Weights of a small mixture-of-experts language model, trained from scratch on English Wikipedia.
Size: vocabulary 1024, 16.8M parameters.
Experts: 64 experts in each of 7 layers, 128 squared ReLU neurons an expert, a softmax router.
Training: a variant of Adam for the experts, 6214 steps.
Below are experts of layer 8 (counted from 0) of a mixture-of-experts language model. Rows are named router (the router's row for the expert) and show model dimensions 0-31. Each number is 500 + 40 x the weight over its row's rms, rounded and kept within 0 to 999. Numbers have three digits each.
Before each expert's rows: a language model's description of what the expert responds to. This comes from a sample of Wikipedia text that the model never trained on.

# expert 13
Description: Pronouns, auxiliaries and conjunctions in running prose, especially "it", "that", "was", "were", "and", and sentence-ending periods.
router:539492431503524496464542457479481471558513511444475577534493486500505499482530485482509523514536

# expert 34
Description: Interior syllables of common English words such as ver, her, it, ter, e.g. government, either, guitars, addition, after.
router:467449496437535561468530432478515420457443478497506560557604496531495538462460549432531550505471

# expert 35
Description: Spaces, pipes and symbols in tables and statistics, such as ×, ±, ½, en dashes, plus em in F|em|ale.
router:470500494497514519538548423478454462501468431514472608490562494541491525480512541436481548485565

# expert 7
Description: Mid-word "u" after a consonant (ca-u-ght, circ-u-it, Ob-u-asi), plus table pipes, spaces and closing brackets in tabular or foreign text.
router:455509529530542522533501481529493492559469472508439539563556516503492470511461505468437500514458

# expert 22
Description: Middle syllables of names and words such as an, un, ing, en, all, e.g. Carolingian, Brunson, Greensboro, Brallier.
router:471543458466543505541503497551465607574442429484461523501511452527460495474496503451422496483434

# expert 45
Description: Bare space tokens and open parentheses, mainly before digits or within tables and infoboxes, as in "Time zone", "30 to 50", "12 / (0)".
router:527473534450538508491556447478438440506501505510481556525552503487462554487484470498538546514519

# expert 33
Description: Capitals starting a heading or list line and math symbols (±, ×, +, –), as in (S)ex, (S)ummer, Ind(ep)endent, (C)ritical reception.
router:537498499515594474465519506471471477468485454452452569511549526529461603486478528459470519499525

# expert 29
Description: Second pieces of names and words right after an opening consonant cluster, such as Cl|us|ia, Excl|us|ive, Netherl|and|s, P|et|er.
router:496448476536543536532469469548411506558532507517451555506530506556500528473468465512441529522476

# expert 5
Description: Lone lowercase or capital letters starting a word, mostly l, L, p, d, m, h, as in l|ocated, l|ayers, L|td.
router:501510529548554563543483539500474521522489470447458557535528516499490481421430460444466483534482

# expert 41
Description: Pieces inside surnames and compound words, chiefly on, he and con, as in MacD|on|ald, C|he|relle, G|ou|ld.
router:484461471511586532467464453434487481493439453505484577554602469491489486429469575448512514528443

# expert 56
Description: The er ending in agent nouns and mid-word er, as in trader, Rider, Reader, Lawyer, temperatures, Federation; also n in ibn and California.
router:461491527444516519524493483539444536515450495490438567539493461509489459499474489474532518502509

# expert 49
Description: Mid-word "re", "er", "le" and prefixes "de", "re", "pro", "se" (sc-re-enplay, sp-re-ad, Bou-le-vard, S-er-ies).
router:485444538525543516539433480488423485516457491433424597535518456516520523466459551495507538527484

# expert 26
Description: Word pieces right after an initial s or t, such as w in sweep and Swansea, p in responsible, ran in transferred.
router:521491452504595488548538477451516484513552530515447571538527511538492543468515514529502512560456

# expert 55
Description: Single digits in dates, years, scores and table figures, especially day numbers after "on" (on 5 August, 2005, 13 October).
router:493522500457561557517518461521508522552500431402430603496533488533530493470523494452503560496518

# expert 28
Description: Capital letters and W, K, X, Q after S or C in acronyms and codes, plus an in Spanish, e.g. SX, CW, CFO.
router:487491525548581538543528489433499467518473468493394565495546435463458527439506512478487477486441

# expert 40
Description: Line breaks and closing parentheses ending list or table entries, especially football career stats, plus pipes and the, e.g. (0), (3).
router:529500537478556510522432419514481486534437483484449522534507518543495540425526542486455494508509

# expert 36
Description: Word-initial capitals A, E, I, O and accented vowels inside names, like Guti-é-rrez, Nicol-á-s, Trois-Rivi-è-res, n-é-e.
router:519452553482548558491443431518478499595457500458470551589549533541467560422470574506421499477467

# expert 44
Description: Capital first letters of proper names after the, of or a comma, such as O in Oblast and Oppong, I in István, E in Extreme.
router:516501530492566525466490460459460525578440495446473577554549457524502553450485568498483507519488

# expert 30
Description: Prepositions in, of, on, for, from, at, with following verbs or nouns in prose, such as retired from, around.
router:458509476467507570477513448516465547537498424515453570540501491534447499473481466417448527503497

# expert 12
Description: Early stem pieces right after a word's first letters, such as c-ent-ered, c-iv-ics, Un-iv-ersity, plus word-start p, st, g.
router:554467526515510524462472451529464493550502486471453543545571527497470550493514487459480454566469

# expert 60
Description: Mid-word pieces er, or, ur, ir after a consonant, as in Medit-er-ranean, fun-er-al, Gen-er-ation, Fed-er-ico, f-ir-st.
router:491447498473492528540473442482432469508510519463500629531527435471524532514466538518497544461539

# expert 2
Description: Single vowel pieces inside longer words, mostly u, a, o after a consonant cluster, as in Legislat-u-re, Alb-u-querque, Sant-a, concent-r-ation.
router:504531555496539472527501498534488495561525438501398557547573474473461496486440491515451501488518

# expert 52
Description: Pieces like er, ar, or, us right after an initial capital letter in names, e.g. Aerospace, Aeroflot, Harris, Bernard, Barcelona.
router:453483473486478590512440516515454525502502460502402581537556459447486555474495503493495557447540

# expert 24
Description: Commas, capital initials W, G, K, P, and name-internal pieces like Mar-ag-heh, Syn-ag-ogue, Am-st-erdam, plus pipes and numbers in tables.
router:522530484516547473555449432458474552517483457440479579475558496434492530436501475450463507543530

# expert 18
Description: Interior letters of proper names and foreign words, like Ausch-w-itz, Tolk-i-en, Will-i-ams, plus CJK byte pieces and table line breaks.
router:501495452523592512503485495497472506488511504511419544531546494458471495501529523545481493486479

# expert 1
Description: Word-internal pieces, mostly "in" after a consonant (s-in-ce, Scand-in-avia, Hass-in-unga), plus word-initial p, g, s, f and suffixes -ation, -ment.
router:470475539434500493494495447527500477531481475492422587584589494500531528462443455448497508484470

# expert 25
Description: Early pieces of names in sports results tables, especially "uc" and "ac" (L-uc-as, L-uc-ia, P-ac-ific), plus line breaks ending table rows.
router:473549498486571464523483500465409519546454477496436532453579451515466522481507507433445536511494

# expert 42
Description: Capital letters opening headings or lines after line breaks in infobox-like lists, such as Chemical, Details, Clinical, Career, Committee.
router:511461535468558452529547495471440456477482465480485550549558470547475533454507538406483540547466

# expert 50
Description: Single consonant pieces inside names and place words, such as d in Hidden, Chengdu and Hildesheim, n in Sánchez, f in rufulus; also degree and minute signs.
router:524522510458535483459532461502483515505508465481397578472489516525499445437459463411515490443500

# expert 0
Description: Common function words like was, that, as, is, be, plus sentence-final periods and mid-word pieces such as unbe-at-en, try-ing, bro-k-e.
router:521510460454489537498536477468504453531484524467429556581503527513503470469527495460515532506505

# expert 20
Description: Commas ending a phrase or clause before and, the or which, as in "typically," and "After the Civil War,"; also an in human and than.
router:558501504535550522482490470428486448494496475450491558554543457503467567441499475485479511494480

# expert 31
Description: Commas after nouns and titles, and prepositions such as "in", "of", "on", "from", "at" in running prose and lists.
router:558508488512531500491507489500482539565490427454500596506520457503449513412448518450436484519521

# expert 51
Description: Inner pieces or, b, ol, ab, especially -morph- in maths and biology, as in homom(or)phism, polym(or)phic, am(b)iguity, s(ol)o.
router:523514425490537479439476467481470505526544520456484555569531498502514470527487486491456541514548

# expert 58
Description: Word-final s, os, ers, digits and percent signs, plus math LaTeX \sum and acronym letters, e.g. officers, Hospital, 20.96.
router:450525434504571554525541479437461532523463404486399580491529491449481522431523471492457541470552

# expert 37
Description: Determiners and markers that open noun phrases, mainly "the", "The", "his", "her", "by", opening quotes, and colons after infobox field labels.
router:558510542439550541508484502540506517589477489441466599537503454485461505470520478449482523488492

# expert 59
Description: Single letters and accented consonants (j, š, ž, č, ff) inside foreign names, often in tables, as in Ú|j|laki, Ta|j|awa.
router:466529447486554484500471489434474501556532402509389583477542512449502461425492448450487532449503

# expert 63
Description: Single consonant pieces n, v, b, j following r or vowel stems, as in tour(n)ament, bor(n), slee(v)e, lear(n)ed, von, and accented letters.
router:514517513512529463457490465530465510485491406458389558532539433505535466461487450443486529496502

# expert 23
Description: Vowel-led pieces inside names and words, especially ac, an, un after a consonant, as in Char|ac|teristics, V|ac|ancies, Sult|an.
router:447557497532588504537503522522430503569430484475472509466527467521496559428446478431448478486505

# expert 53
Description: Letter pieces right after a capital initial in names and foreign words, such as T|ol|edo, Y|v|onne, Bud|ap|est.
router:527535468521533507464464480436468525499527472500405632503558452481529496473496499474464486466546

# expert 39
Description: Word endings after f or short stems, as in f(ight), f(ed)eral, f(et)us, short(ly), plus "the" and "his" after prepositions.
router:498478479477497578518521433465459467517471443517472580521591428498482507466503516441521603479562

# expert 10
Description: Final vowels o and a ending personal or place names, often before a comma or pipe, e.g. Romano, Gallardo, China, Pancho.
router:503469524494509479527509484558454493561504461488422531544579494503452458524510533541427570486535

# expert 62
Description: The letter z and accented Slavic or Romance letters inside names, such as Alonzo, Ebenezer, Piacenza, Bronze, González.
router:556494501482545497449455495520434547567483488511365568465516426488500473426468435421473528500471

# expert 14
Description: Mid-word vowel pieces, especially u before al or re, as in sex-u-al, context-u-al, In-u-it, ne-u-rodegen, Achtliederb-u-ch.
router:499514562497481493539471496555505458543535451482426532577584468504472508522507539517438519522516

# expert 21
Description: Middle-of-word pieces after a vowel or consonant, above all "and" in C(and)idate, St(and)ard, h(and)ed, plus am, ound, ated, from.
router:517481507501500486470525439522505493560470442495376517512560524477458475515496506490432513472470

# expert 57
Description: Syllables re, le, se, e and digits inside words and names, as in E(le)vation, Te(le)ostei, Mont(re)al, S(e)oul, plus digits in coordinates.
router:526476567494567502524457490524443528527489429447431587505533468490500535503489438448520537482521

# expert 6
Description: Table pipes and leading digits of years or numbers in tables, like (1984, 1939; also single-letter vowel pieces like o, a in names.
router:562505502475489560527523498552468516531521410475422539599575483470473507443500513506402567511510

# expert 46
Description: Sentence- or cell-initial The, A, a and capitalized word starts, plus umlauted letters in names, e.g. The Complete, Münch, Öktem.
router:554520509510586558458428435455477519558443507460431579585537481531458517422487585480430532503489

# expert 47
Description: The word the or The in running prose, often after of, in or on, plus possessive s and by.
router:522518469495531541526536487479480509553497412467416557483502495490442455463520551449458562442508

# expert 15
Description: Word-start consonants l, m, d, L, h and inner pieces like ass, r, ig, as in m(ass)es, c(ass)ette, (l)b, cur(r)ent.
router:482498503533557499556485476544485572474493455446446600505477501532478498498429442454515492532465

# expert 32
Description: Capital letters and pieces inside acronyms and surnames, often in tables and lists, such as MMS, SML, SMSD, Mc in McMillan, MLB.
router:463507500474564498488521513468456543510425425439416587465495519476468485450461470423455545521523

# expert 61
Description: Mid-word "or" and "ur" pieces (neighb-or-hood, ind-or-ser, Test-or), plus degree, minute and second signs in geographic coordinates.
router:475516443518512481479432470447466520572534535456474562544523497473486538540445496491428558490531

# expert 43
Description: Word-initial capital letters starting names or field values, often after a list dash, pipe or colon (A-wards, O-ccupation, U-TC, A-uckland).
router:576484542509529516441495449451438460554480482427455563521572476577519563467478527441417529481469

# expert 17
Description: Suffixes ending verbs and adjectives (-ed, -ated, -ical) and the prepositions of, in, at, as in compil|ed, Preced|ed by.
router:497523476460550571540538497561471545572471487524445573476500461556525482520452478465513509510468

# expert 16
Description: Word-internal pieces such as igh, x, ort, ed, ical, especially rights, tax, sex, Stallone, completing common English words.
router:526531538527548530543517479557465555506433481476437573487543527568505539480457507526513520457430

# expert 3
Description: Single lowercase or capital consonant pieces opening a word, often after is/was/the, as in d(escribed), l(abor), con-st(ructed).
router:568516510542570509528481500516466472518510511465452562537521470521521512429499454418493477529495

# expert 4
Description: The letter u inside surnames and foreign names, plus fragments like in, th, h, and table pipes or spaces, e.g. Čepukaitis, Bundu, Luxembourg.
router:474516556523550492523438492505497519561498415474399575587587438491452520489428450477446480517471

# expert 48
Description: Early vowel or letter pieces just after a word's first letters, like lo-y-alty, ch-ie-f, p-e-ople, U-l-timate, N-e-vada.
router:537499510459449534473498488442436459502513487441382568540541438474493536416478479503507568497535

# expert 8
Description: Common function words such as and, or, a, an after is or was, plus mid-word pieces like ri in priests and or in originally.
router:576452514479521493527507482525477511503511508448455612485535470560462546487500489486485538526505

# expert 54
Description: Interior pieces in foreign or unusual words and names, like phil-ol-ogy, Nich-ol-as, Eli-z-abeth, Thai/Czech characters, plus line breaks before headings.
router:504501488478595491503428468479465546585521493486501588527496503430452483478548451490455492514478

# expert 38
Description: Opening parentheses and mid-word pieces it, on, her, ver, as in subst-it-ute, leg-it-imate, ne-it-her, plus line breaks after titles.
router:485454531431502564485463444500496442482448497512477581537579489517463528464494540476465507551462

# expert 19
Description: Syllables inside proper names, mostly foreign personal and place names in rosters and tables (Sosl-an, Sarm-i-ento, Sov-i-et, Gill-an).
router:468489480464576526507425522500488523521513469523446510520547499524487494446471469493406534465446

# expert 27
Description: Word-internal pieces after the first letters, especially el, x, ed, igh, ork, ial, as in wav(el)ength, comple(x), hims(el)f, Me(x)ico.
router:539516458529502509529524455515514478503453531487450612538494538576543505470517487487496506512450

# expert 11
Description: Auxiliaries, pronouns and conjunctions in running prose (was, were, is, that, it, he), plus -ing after hav or mean.
router:532506441489503526455556463489472459561519520471461564549508445519475484488546493473490537514536